config = dict(
    n_layer=10,
    d_model=160,
    n_experts=32,
    experts_per_token=2,
    d_expert=160,
    d_shared_expert=0,
    activation='tanh_gelu',
    moe_layers=[0, 1, 2, 3, 4, 5, 6, 7, 8, 9],
    router_score='softmax',
    normalize_top_k=True,
    routed_scale=1.0,
    balance_loss=0.00623,
    balance_bias=False,
    router_logit_norm=2.0,
    init_std_router=0.0298,
    lr_router=0.00165,
    vocab_size=10404,
    norm='rmsnorm',
    norm_eps=1e-06,
    tie_embeddings=True,
    optimizer='adamw',
    lr=0.00293,
    beta1=0.9,
    beta2=0.99,
    batch_tokens=[32768, 65536, 98304],
    seq_len=1024,
    train_tokens=255000000,
    steps=4247,
    dataset='wikipedia_en',
)
Below are experts of layer 4 (counted from 0) of a mixture-of-experts language model. Rows are named router (the router's row for the expert), up (a neuron's input weights, with its number) and show model dimensions 0-159. Each number is 200 + 40 x the weight over its row's rms, rounded and kept within 0 to 999.
Before each expert's rows: a language model's description of what the expert responds to. This comes from a sample of Wikipedia text that the model never trained on.

# expert 9
It responds to: Sentence-ending periods before The/He/It, plus by, the, with, on, under, and sentence-opening On, During, At.
router,188,218,210,240,225,177,228,184,261,205,166,209,193,122,161,157,235,182,228,199,172,148,186,239,196,234,225,271,211,251,179,141,172,203,208,151,191,198,234,190,115,219,241,188,185,226,253,230,181,209,231,157,194,183,125,185,114,189,236,171,96,230,251,196,250,157,211,261,217,220,227,217,159,204,227,227,222,139,260,111,198,188,229,141,279,148,255,240,185,222,175,172,207,183,184,283,228,239,205,183,149,155,164,220,286,251,215,224,270,168,261,128,203,235,187,160,259,267,193,239,168,155,164,158,203,246,251,200,160,226,153,243,216,277,202,280,200,201,228,176,160,202,222,207,247,201,218,115,190,130,234,223,160,245,188,214,239,195,139,242
up4,176,155,257,193,147,236,128,187,126,251,179,197,212,226,206,138,242,255,125,181,175,178,150,193,159,234,213,211,229,226,256,171,160,141,111,227,158,172,174,222,213,223,123,181,210,234,210,132,283,247,261,209,272,153,216,146,209,219,192,227,231,205,205,201,207,193,192,171,146,240,163,96,180,254,198,213,229,226,247,159,166,234,204,246,215,255,217,219,208,220,197,189,148,169,238,181,202,172,143,185,236,191,199,203,142,124,109,215,95,186,201,262,261,155,209,204,214,232,218,189,241,170,193,253,136,176,247,97,227,153,203,212,226,238,237,224,185,135,94,196,174,210,159,217,157,227,228,207,170,181,188,183,151,172,214,222,226,204,165,154
up5,218,175,199,231,214,150,177,207,217,231,211,128,227,184,199,202,211,220,227,186,177,85,252,164,149,179,270,236,151,230,205,239,300,187,198,173,175,147,169,223,237,193,173,300,200,76,184,134,214,195,55,222,199,209,191,167,156,224,171,204,215,199,208,167,255,222,202,256,196,196,199,207,232,226,251,93,176,217,170,200,191,142,198,232,212,217,210,234,241,176,213,171,236,186,211,167,192,166,199,182,185,171,133,249,193,180,259,138,186,190,145,263,183,175,212,218,185,178,199,152,204,186,163,198,206,131,209,208,239,144,232,215,164,135,206,139,154,125,235,201,254,236,177,188,166,243,201,235,244,202,108,294,185,163,135,151,236,173,193,201

# expert 27
It responds to: Short syllable pieces starting or inside words and names, such as Al, re, ri, con, Car, as in Lou-ri-e, fun-eral, Pop-ko.
router,238,159,89,211,151,183,191,122,170,143,196,189,283,151,188,169,173,256,205,206,187,221,235,162,168,145,197,220,176,258,132,230,282,290,168,256,170,227,260,208,210,136,192,256,253,209,259,189,204,171,210,206,250,200,221,172,177,229,207,245,170,255,154,253,195,216,279,230,166,238,151,166,254,204,226,177,258,211,212,195,162,210,274,211,200,288,194,222,186,216,178,244,151,200,207,192,168,168,222,180,157,167,168,157,151,221,173,117,197,297,194,246,259,235,249,246,135,121,208,217,233,275,207,198,180,229,177,229,150,250,166,241,171,216,211,245,235,139,239,169,221,220,168,187,195,239,154,192,166,238,223,143,241,196,198,243,202,258,173,198
up0,225,193,159,186,201,166,254,184,266,225,160,231,242,258,162,289,113,182,243,151,200,261,178,186,187,201,219,199,150,162,201,189,161,163,180,178,296,169,125,237,123,208,188,156,208,278,198,142,231,249,181,150,210,242,249,196,184,209,162,172,189,204,217,204,179,197,243,166,230,328,223,226,236,148,220,162,201,223,145,151,234,154,202,200,155,180,191,205,170,235,244,178,172,186,190,275,241,227,190,213,233,208,177,233,223,171,194,184,114,169,235,241,208,250,163,213,156,190,193,129,205,192,156,195,258,266,252,187,268,307,207,241,158,205,195,249,156,303,202,217,168,134,239,220,240,197,156,167,197,180,157,228,190,252,231,198,210,139,246,163
up1,227,193,223,158,219,184,201,172,235,213,194,203,142,217,223,179,168,253,169,232,305,217,220,207,203,307,229,197,237,216,223,183,251,193,162,125,206,247,272,164,234,225,132,265,235,218,153,143,230,127,154,158,144,193,248,188,152,177,202,111,190,271,216,198,217,123,213,247,219,149,234,247,129,198,226,166,246,137,138,173,163,248,153,124,160,106,202,194,187,212,193,245,227,146,274,109,175,203,217,211,214,209,204,195,231,187,127,215,220,189,210,184,146,210,182,205,180,265,217,174,220,216,172,168,226,93,254,211,251,192,159,201,115,224,161,187,237,150,191,214,203,189,153,143,198,210,211,149,231,165,191,174,253,196,205,241,185,218,206,171

# expert 3
It responds to: The article a or an after is/was/as, plus capitalized name-start pieces like Ar(senal), Met(eorological), Mo(e), and en dashes.
router,278,225,232,266,243,228,230,219,193,185,227,216,163,202,150,229,220,236,177,148,155,246,240,154,161,213,183,173,233,250,240,216,199,210,283,226,237,255,182,249,201,161,165,189,202,245,230,237,225,135,246,196,196,163,186,230,211,166,170,267,158,118,174,174,291,184,168,198,269,187,195,252,215,178,204,210,203,260,146,227,114,170,199,136,198,174,155,254,235,200,205,133,215,251,146,147,242,175,193,252,249,188,201,253,201,140,157,213,167,226,168,196,245,191,158,172,234,168,216,261,185,187,216,178,205,183,224,236,208,200,234,280,101,304,135,178,262,154,160,212,154,153,241,235,220,195,231,199,217,218,281,227,153,231,236,164,125,188,146,256
up0,235,162,187,173,187,198,131,115,154,196,205,147,254,150,244,144,211,209,238,183,185,192,229,169,267,184,265,170,247,163,164,220,196,187,180,184,302,148,203,152,141,141,261,313,210,195,183,141,190,123,266,286,177,184,176,204,235,237,187,139,196,117,178,211,216,237,221,171,190,222,250,125,212,296,194,186,166,186,226,195,205,179,149,226,176,232,228,200,218,226,215,207,173,180,230,206,198,242,191,159,208,141,242,171,232,199,190,235,220,178,176,175,189,262,140,207,132,230,154,196,194,149,168,208,158,194,132,167,272,183,156,201,211,118,160,261,226,251,240,215,194,136,209,174,273,197,182,269,200,225,230,131,241,228,187,205,245,149,155,200
up1,172,147,200,176,220,226,211,163,184,243,263,172,251,197,160,166,134,171,209,222,248,232,138,174,238,195,300,167,202,236,271,113,265,173,186,212,218,175,206,169,187,196,217,275,279,214,189,162,186,185,204,240,190,275,182,183,167,186,129,177,281,151,145,262,198,287,194,153,218,256,166,206,265,216,213,219,225,159,192,217,210,173,203,212,251,256,209,241,166,169,138,197,175,202,163,174,225,195,267,195,226,185,116,120,155,234,243,198,217,213,184,186,203,192,189,177,139,237,200,168,211,157,122,182,271,190,140,212,165,197,177,273,245,162,150,255,219,272,237,182,217,167,175,224,223,175,135,206,185,214,193,238,264,158,142,250,262,225,121,195

# expert 1
It responds to: Short word pieces opening or continuing rare words and names, mostly lowercase, such as h, z, j, ch, sp, tr.
router,214,139,136,189,263,226,147,218,206,208,240,207,162,251,184,251,145,196,143,217,283,229,215,160,173,189,141,206,156,186,223,176,184,224,249,285,221,166,173,193,124,185,182,235,173,154,277,217,230,235,235,182,156,180,257,176,210,124,145,192,206,228,106,239,232,213,166,214,182,236,192,151,266,212,231,225,128,219,226,247,207,190,177,190,168,247,209,199,140,198,242,182,235,153,241,207,209,172,155,140,175,195,265,188,168,182,200,212,95,220,225,151,241,268,230,209,172,258,144,135,139,214,254,257,209,243,254,231,162,230,141,134,239,184,207,170,261,267,147,149,221,199,195,173,165,188,138,229,152,217,192,232,199,186,261,182,143,152,240,167
up0,293,205,200,144,237,212,214,180,148,267,165,162,281,260,194,228,248,226,174,292,189,233,209,150,228,244,152,225,182,219,189,234,188,160,158,179,218,214,152,190,273,229,241,180,142,195,241,196,218,224,252,204,207,221,149,235,247,206,124,226,209,249,161,157,224,158,200,115,173,228,188,163,115,190,283,219,174,174,169,128,226,187,194,215,209,268,266,210,206,233,236,140,205,228,151,250,210,218,230,167,286,257,289,221,148,197,143,120,215,228,249,227,271,124,168,204,178,258,207,247,191,191,222,302,192,185,230,154,155,230,186,148,180,265,182,222,222,199,185,194,203,230,206,193,202,200,186,172,202,172,222,143,204,222,237,191,247,249,149,190
up1,289,235,221,157,235,200,140,192,282,185,170,222,177,192,143,160,227,274,207,293,225,243,271,117,191,174,199,163,238,167,199,156,229,86,188,194,196,261,191,119,153,177,234,197,198,159,199,212,184,152,179,268,164,251,192,196,213,311,223,181,245,180,194,163,264,243,196,212,180,198,169,251,226,202,267,206,297,155,174,246,170,175,188,215,196,181,196,176,244,209,227,168,191,232,184,227,223,194,275,166,299,184,210,156,165,212,187,247,211,214,213,174,193,151,148,179,229,251,266,233,187,183,236,266,210,133,212,141,145,225,180,227,206,268,220,183,174,216,215,131,248,207,250,199,246,189,223,209,211,154,213,258,198,244,213,170,138,218,209,146

# expert 17
It responds to: Coordinating and linking words such as and, with, including, other, plus nationality adjectives like American, British and the prefix pro.
router,298,217,184,168,123,201,239,226,190,225,249,214,159,235,133,190,252,210,178,228,222,147,200,214,173,121,196,260,233,225,205,171,263,148,150,166,188,213,227,250,241,122,193,176,238,210,209,207,179,132,234,211,252,194,220,263,273,191,234,228,174,210,204,212,212,186,173,150,214,256,144,189,152,167,175,226,203,101,222,209,161,144,145,217,156,188,278,247,242,289,235,154,201,235,177,122,199,244,276,245,308,231,190,204,202,160,212,201,217,123,234,157,179,252,207,239,184,196,193,207,199,179,191,178,174,278,177,180,229,195,274,265,189,188,171,234,189,147,243,222,249,195,136,159,156,167,237,237,255,205,210,201,177,268,183,192,202,172,277,211
up0,262,179,188,237,169,225,213,142,272,173,207,191,197,156,173,241,229,247,142,254,184,185,175,208,223,232,207,249,181,200,227,206,194,116,187,208,215,186,213,278,237,196,285,233,198,107,188,235,290,212,162,176,207,192,167,166,114,236,209,273,165,183,229,173,258,186,191,170,136,165,168,223,219,150,242,231,200,209,311,241,208,217,212,179,273,244,165,186,243,199,233,264,160,173,252,211,154,126,196,182,174,217,179,236,152,193,241,232,106,206,190,135,215,118,291,137,213,126,202,200,197,258,224,162,206,205,142,180,219,203,240,185,219,203,230,193,211,126,163,226,201,166,263,156,213,178,183,195,196,222,249,139,216,187,159,293,251,200,187,187
up1,271,211,134,187,209,208,191,158,143,247,203,196,304,255,203,258,252,255,197,124,194,254,223,217,184,241,252,246,204,223,253,192,238,193,180,210,213,223,183,210,232,240,152,217,164,210,207,196,177,214,243,256,163,209,228,154,138,169,162,211,291,238,241,181,196,204,179,193,249,198,140,198,165,143,238,171,224,174,214,79,270,219,278,225,176,244,207,151,249,163,204,195,145,181,134,263,272,202,214,191,135,196,257,190,192,192,110,286,219,222,186,137,256,182,222,184,197,164,269,163,233,170,238,251,162,220,244,176,201,194,190,205,223,212,178,159,220,174,183,168,133,154,201,111,219,222,157,229,125,236,249,225,186,195,269,191,169,206,193,167

# expert 8
It responds to: Word-final plural and noun suffixes such as -s, -ers, -ations, -ies, plus commas, semicolons and number pieces in lists.
router,212,165,197,207,194,159,237,192,159,262,205,202,272,156,211,151,218,187,255,209,215,225,234,220,240,156,255,206,139,183,192,146,241,154,237,205,249,245,143,159,179,204,224,250,166,194,117,147,204,204,226,135,197,242,165,169,138,193,193,218,263,182,181,183,223,139,182,236,191,133,220,225,160,215,223,178,212,221,226,252,198,155,181,254,266,236,215,146,247,164,225,258,131,208,219,133,98,201,180,105,144,252,170,180,238,248,176,187,256,226,181,169,173,178,217,159,216,273,153,185,195,221,233,191,158,126,159,215,225,254,113,213,206,241,230,232,199,164,199,213,133,258,175,239,226,205,246,220,115,199,300,217,165,160,231,194,195,259,248,132
up4,174,134,152,241,132,307,194,219,186,202,179,242,225,243,164,249,126,169,149,213,215,239,139,186,203,194,190,205,252,150,199,188,264,209,166,165,151,196,204,199,216,165,192,173,176,166,258,264,135,134,148,215,254,214,193,207,245,188,150,210,188,189,160,164,232,229,255,176,233,195,210,179,151,154,264,177,131,208,187,249,128,158,240,180,87,166,252,238,208,174,248,228,210,167,242,163,191,191,145,235,203,120,209,186,227,240,175,233,142,170,188,200,128,191,180,232,217,250,151,231,254,186,116,199,167,223,175,120,254,175,260,254,235,151,224,165,118,190,184,176,182,232,252,206,143,255,163,184,231,175,255,188,228,215,148,262,211,237,195,181
up5,249,200,196,226,166,171,186,258,218,177,216,144,145,175,186,229,209,261,203,204,244,158,174,146,218,158,292,218,226,230,190,309,172,224,225,172,133,203,201,158,245,155,183,173,266,191,182,201,225,224,249,246,234,150,241,228,231,227,181,175,206,281,207,153,158,183,171,97,185,135,231,227,167,151,214,265,158,255,215,215,234,158,174,160,176,173,207,252,239,171,180,185,201,127,192,180,218,133,210,205,226,202,226,192,208,254,172,243,145,188,124,203,145,253,208,179,209,166,197,166,231,197,223,225,163,186,219,170,258,239,168,157,233,175,164,92,221,232,135,194,217,137,250,179,135,190,191,122,220,267,254,157,257,89,212,246,203,228,170,177

# expert 0
It responds to: Word-start and mid-word pieces like under- (undertaken, understand), km, %, slash, -er/-ing endings, often in population and geography statistics.
router,215,185,243,208,199,227,178,175,197,172,204,224,170,208,206,151,201,196,244,214,198,193,92,169,163,239,136,212,202,162,195,230,149,216,276,252,212,194,231,173,196,209,187,221,218,287,163,144,175,143,151,225,164,198,88,165,215,239,208,169,184,235,192,153,246,209,187,180,246,190,163,202,216,196,243,272,194,127,131,264,211,192,201,207,201,165,156,301,269,194,179,211,240,220,177,189,254,121,276,157,207,241,179,243,179,217,231,252,130,230,277,190,255,203,111,145,235,214,227,257,220,158,256,178,203,180,257,251,224,186,164,219,190,149,147,108,264,159,227,171,251,216,185,196,169,107,237,191,209,264,183,182,190,255,191,186,168,213,242,189
up4,222,176,176,176,207,199,203,105,101,226,203,232,244,217,230,280,192,151,172,189,231,194,172,217,224,263,149,159,226,126,252,214,191,210,116,185,281,224,180,181,206,182,226,220,171,198,266,204,251,156,98,172,209,196,245,213,132,201,210,185,252,156,272,169,221,153,227,236,194,213,165,252,148,208,167,84,135,216,280,156,241,228,140,202,202,213,175,184,207,218,264,261,176,254,225,173,202,201,200,193,209,145,285,214,245,227,162,222,205,227,181,161,220,216,164,210,182,176,154,155,137,214,206,240,182,217,150,129,160,286,169,255,261,213,247,195,176,165,211,198,250,132,265,161,223,253,157,211,241,234,202,206,213,200,212,167,238,186,206,239
up5,145,201,244,283,167,220,200,235,141,221,163,220,228,203,208,163,144,259,190,186,203,228,217,175,219,186,198,123,121,291,221,106,167,277,205,117,188,161,202,175,163,245,155,202,173,172,251,234,191,203,249,173,218,249,271,166,144,209,154,217,176,131,189,203,159,183,222,183,216,263,140,177,224,240,217,178,243,215,212,214,173,177,274,141,179,207,204,213,173,191,203,110,110,248,232,199,203,176,216,223,235,193,198,221,189,250,160,115,199,193,183,200,254,156,197,187,206,241,181,232,164,212,174,201,250,196,162,224,130,151,235,203,147,181,192,145,222,253,184,207,156,257,236,228,181,136,147,185,173,147,197,208,229,166,163,147,265,248,80,140

# expert 31
It responds to: Single lowercase letters and pieces starting or inside common words, such as c, b, p, op, st, plus the and his.
router,157,161,245,227,219,229,192,117,216,216,225,193,241,207,276,179,220,181,230,210,224,198,171,173,259,177,225,218,249,225,237,209,175,178,87,156,239,151,152,154,157,134,188,202,179,180,235,252,241,262,164,177,233,150,256,183,242,252,154,239,219,183,218,208,204,206,194,164,219,236,131,190,146,185,267,149,292,208,227,213,241,187,167,161,117,189,196,229,138,217,216,240,278,282,221,198,242,245,134,142,182,190,134,172,277,184,271,214,277,167,217,213,195,256,203,241,255,201,146,227,136,225,195,164,253,220,275,198,171,176,142,225,165,259,181,205,188,160,191,179,213,225,150,184,205,257,258,250,124,183,172,259,157,210,197,206,209,189,197,225
up1,180,155,171,226,116,262,181,147,195,185,166,226,183,281,246,192,220,235,222,172,200,207,200,200,200,204,184,281,230,218,260,231,170,198,184,167,207,231,191,225,231,274,176,140,200,205,168,180,191,234,90,170,140,146,261,196,181,235,237,188,192,197,129,238,146,145,258,247,179,147,149,262,181,170,194,345,151,203,239,196,160,85,215,227,237,188,208,238,255,239,213,229,161,220,235,182,144,214,210,195,194,132,216,230,231,175,172,172,214,282,162,203,210,240,229,163,247,205,195,134,188,270,244,238,239,229,179,240,280,219,144,191,204,246,199,150,190,185,123,175,199,157,262,244,239,196,161,150,261,224,196,194,206,214,223,202,204,239,219,197
up2,164,233,128,149,218,172,187,232,179,161,199,179,164,257,175,206,239,282,174,224,286,133,172,224,183,294,229,272,201,183,269,201,176,155,242,195,241,142,169,281,202,258,185,200,202,217,171,167,113,154,220,168,146,200,282,131,228,246,203,255,211,227,155,113,187,183,232,267,150,240,209,149,232,165,191,253,157,208,152,80,204,130,201,187,201,200,154,186,187,156,207,174,138,208,200,195,161,242,205,213,200,187,199,214,209,135,188,154,165,202,177,219,203,145,203,122,215,239,216,111,241,252,228,223,168,194,215,195,217,223,261,198,196,195,309,192,197,154,157,216,194,214,262,199,191,182,192,169,150,192,168,189,222,163,211,212,221,174,264,241

# expert 4
It responds to: Section markers ===, line breaks, month names and word endings like -ther, -net, -men in lists, infoboxes and sports articles.
router,228,188,207,181,224,121,183,192,209,244,233,274,151,248,268,232,135,180,236,151,164,225,222,202,285,219,128,244,253,192,183,234,163,206,201,221,233,246,221,185,170,209,231,121,178,235,153,234,173,159,241,208,223,234,147,192,133,142,251,154,149,184,289,211,249,252,210,199,206,115,214,175,195,216,201,144,193,202,195,155,163,239,198,231,177,150,196,194,164,171,217,151,70,141,220,185,181,225,261,205,192,153,208,270,204,168,189,222,180,121,183,222,161,227,172,203,232,135,208,255,226,199,153,246,187,166,215,207,188,121,239,195,212,241,224,158,215,249,193,178,188,127,189,283,148,173,247,162,250,179,134,212,153,265,222,222,240,127,188,182
up4,221,242,177,221,208,165,207,163,141,204,122,164,225,221,132,249,231,262,150,239,214,243,141,162,224,143,140,145,249,189,231,147,194,170,142,223,267,192,165,180,202,196,225,266,145,277,178,196,251,172,249,173,228,178,249,110,201,161,166,173,240,218,185,141,206,182,226,134,142,160,208,189,182,227,194,132,241,182,208,139,193,207,149,233,244,222,262,193,197,213,130,207,215,243,179,172,213,188,164,234,227,242,189,154,156,236,83,209,202,211,176,175,233,221,184,216,221,198,232,228,254,157,188,201,166,85,235,128,226,249,147,256,200,183,180,171,229,229,159,222,164,157,167,160,212,212,194,257,253,220,244,155,258,221,249,266,163,210,258,142
up5,98,144,171,152,175,195,190,106,81,173,164,183,223,193,276,239,236,280,149,192,217,203,196,181,141,223,193,175,146,240,193,127,184,189,175,210,154,157,235,228,165,166,257,226,194,214,232,221,154,243,221,131,242,221,210,213,248,194,160,230,203,266,147,190,166,145,147,104,260,235,168,127,258,157,178,199,162,216,183,141,194,195,187,290,162,232,214,241,212,192,147,224,184,159,191,156,197,218,170,151,233,246,177,185,155,279,166,162,144,213,217,173,202,213,214,162,176,153,190,132,161,185,251,218,186,188,187,248,233,172,189,257,234,207,209,162,201,187,187,195,195,238,213,157,180,168,216,206,184,185,228,179,299,214,222,252,275,255,133,229

# expert 28
It responds to: Single capital letters beginning names or acronyms, such as M, B, D, LE, and opening quotation marks.
router,242,255,220,190,226,153,233,184,211,229,175,111,217,212,191,188,174,209,232,213,256,116,196,227,185,248,158,171,216,213,216,199,246,99,203,173,183,128,110,181,269,213,224,199,206,155,227,227,233,232,169,186,238,212,268,248,219,155,182,245,219,228,218,180,198,249,200,279,195,208,213,165,200,191,141,168,168,216,297,116,198,143,104,133,183,203,246,149,203,247,186,260,214,232,255,239,224,157,146,187,144,207,177,213,224,246,149,167,250,172,267,242,215,236,183,178,200,260,210,194,249,224,229,203,188,202,231,263,177,139,206,248,279,167,247,177,210,257,255,250,253,177,193,153,288,190,208,168,193,156,231,176,196,168,191,290,162,163,158,203
up0,190,250,182,213,193,206,221,245,153,137,204,261,222,246,183,193,268,249,176,294,301,204,232,144,200,185,180,198,222,145,200,237,213,199,156,221,197,275,268,214,221,245,215,175,199,197,196,227,239,269,191,145,173,216,132,163,267,162,206,164,187,181,206,184,266,188,62,178,144,152,202,238,235,161,193,172,266,221,225,203,240,154,187,262,250,257,210,194,257,188,222,206,169,161,205,203,162,196,237,108,223,207,157,276,169,247,223,226,228,149,179,194,273,170,266,230,190,164,201,108,270,171,242,233,166,148,265,184,156,224,179,228,225,192,206,197,193,191,217,165,206,182,173,212,198,153,242,182,234,162,197,212,183,165,139,116,201,238,265,235
up1,196,202,133,242,156,142,250,116,140,230,165,176,163,227,179,190,194,187,139,205,178,174,278,215,171,211,245,163,223,239,219,198,250,243,216,217,104,248,209,233,206,300,212,218,120,208,149,235,262,179,199,226,214,182,204,167,204,237,212,162,177,213,222,206,157,140,244,167,190,178,213,199,241,161,270,229,136,123,128,122,193,156,223,200,287,246,184,187,192,234,300,180,212,154,171,182,161,186,255,218,209,219,201,163,220,189,120,191,180,222,196,238,174,156,180,207,299,151,267,195,126,169,260,261,196,209,215,194,192,264,210,151,198,250,148,167,133,172,223,180,167,166,275,234,169,170,195,220,216,257,173,176,200,147,209,168,185,194,246,181

# expert 18
It responds to: Full content nouns and modals after the or a, such as music, team, season, film, would, they, often followed by of or in.
router,134,246,273,232,248,256,159,219,156,269,148,146,213,224,135,182,214,220,126,174,235,223,219,206,118,252,172,200,236,242,214,162,208,206,180,244,121,294,217,166,179,180,210,179,231,267,161,140,224,213,242,224,129,221,220,198,204,162,226,137,238,213,187,140,216,170,221,172,111,199,201,233,230,234,174,155,220,198,150,283,225,144,240,219,183,170,216,219,174,158,176,152,242,188,215,220,171,219,184,218,246,179,184,175,184,101,157,179,221,267,191,226,193,200,180,222,275,256,197,193,225,244,197,211,242,133,114,212,170,196,234,168,193,213,183,320,107,203,173,172,167,159,205,190,152,114,158,255,148,235,184,196,198,218,186,171,199,222,177,210
up0,151,208,201,90,211,206,159,150,174,265,132,244,205,190,191,187,198,203,191,202,211,208,208,192,255,292,264,267,179,156,204,183,186,168,174,213,246,203,191,179,201,215,206,221,222,154,199,202,146,145,215,330,252,217,202,183,173,172,153,199,200,254,146,206,204,128,129,189,251,230,119,173,151,153,204,175,211,160,204,164,177,268,209,230,148,234,197,175,209,239,242,225,170,205,204,172,163,173,221,178,186,127,237,162,142,210,201,241,180,195,205,190,229,231,170,203,112,160,235,130,152,208,193,241,138,198,237,145,203,217,158,196,264,234,198,214,283,188,174,160,147,229,249,196,259,309,140,269,209,194,221,185,185,161,227,239,186,124,130,150
up1,179,164,219,139,195,225,142,124,164,289,195,127,184,206,268,141,259,77,149,170,217,186,270,154,244,288,262,188,133,203,172,147,193,212,169,158,230,240,209,201,149,220,225,231,175,225,200,148,175,105,179,207,238,161,224,227,264,175,219,256,164,189,222,106,218,195,204,161,235,216,167,144,223,202,179,129,222,187,190,169,198,247,186,174,226,224,262,210,171,198,225,217,156,183,220,176,160,210,207,199,254,159,244,192,272,190,117,218,228,228,282,194,241,211,220,177,130,142,213,164,209,249,169,285,176,248,186,208,170,234,145,214,231,220,194,217,195,170,217,199,194,206,254,150,205,240,169,230,248,236,176,186,241,226,249,241,224,257,241,167

# expert 20
It responds to: Opening stems of words split into pieces, often after the or a, such as elev in eleventh, Medic, Aleks.
router,156,155,193,192,208,266,140,241,218,300,226,155,211,160,258,165,219,230,163,167,219,173,138,146,144,211,157,193,179,240,174,188,193,178,214,172,164,141,163,224,131,218,228,191,244,201,247,254,218,218,232,186,203,161,224,240,181,149,193,182,194,175,296,237,167,258,224,197,200,155,209,222,143,169,156,180,175,145,160,252,206,203,223,234,161,264,225,168,245,159,265,183,218,172,156,189,240,218,137,190,150,145,249,173,163,196,265,250,175,262,169,178,255,140,264,244,258,118,231,174,168,218,174,174,187,235,148,183,205,210,156,211,209,247,268,156,163,231,202,197,144,192,249,104,163,148,225,212,280,209,279,208,271,132,198,207,151,207,161,202
up0,250,144,152,110,226,229,102,157,236,188,205,194,209,126,198,186,276,122,194,259,213,227,235,209,202,253,169,178,255,144,217,148,215,195,137,251,196,232,222,156,218,207,212,196,198,237,193,222,260,212,207,158,211,172,247,227,195,251,167,187,168,139,164,144,192,178,197,207,166,113,186,202,148,164,216,154,233,244,255,226,162,211,146,187,193,148,205,202,185,230,236,183,200,143,200,204,204,181,160,193,255,242,70,224,239,202,191,192,172,280,188,223,214,260,215,210,142,178,256,156,221,276,242,248,200,148,128,130,194,246,143,201,208,233,204,163,224,203,202,107,147,233,221,203,185,221,176,117,252,228,153,214,249,235,217,221,203,205,269,255
up1,181,216,141,184,227,129,215,164,176,216,195,254,155,234,153,171,181,184,185,241,248,234,204,216,183,184,157,157,164,167,219,193,225,86,195,130,193,218,161,174,123,223,193,245,196,184,219,191,163,95,168,225,176,241,203,163,130,242,177,162,110,146,192,150,267,186,247,161,206,276,203,199,259,205,251,193,195,147,200,235,243,192,153,230,213,70,228,174,250,208,199,226,241,205,210,177,212,201,179,271,208,216,229,199,198,273,182,276,194,178,250,157,249,210,196,175,181,261,172,216,211,145,143,204,226,194,187,202,285,179,236,184,127,179,229,159,171,195,250,208,190,190,128,219,210,157,255,229,226,168,222,298,237,157,140,176,172,255,235,245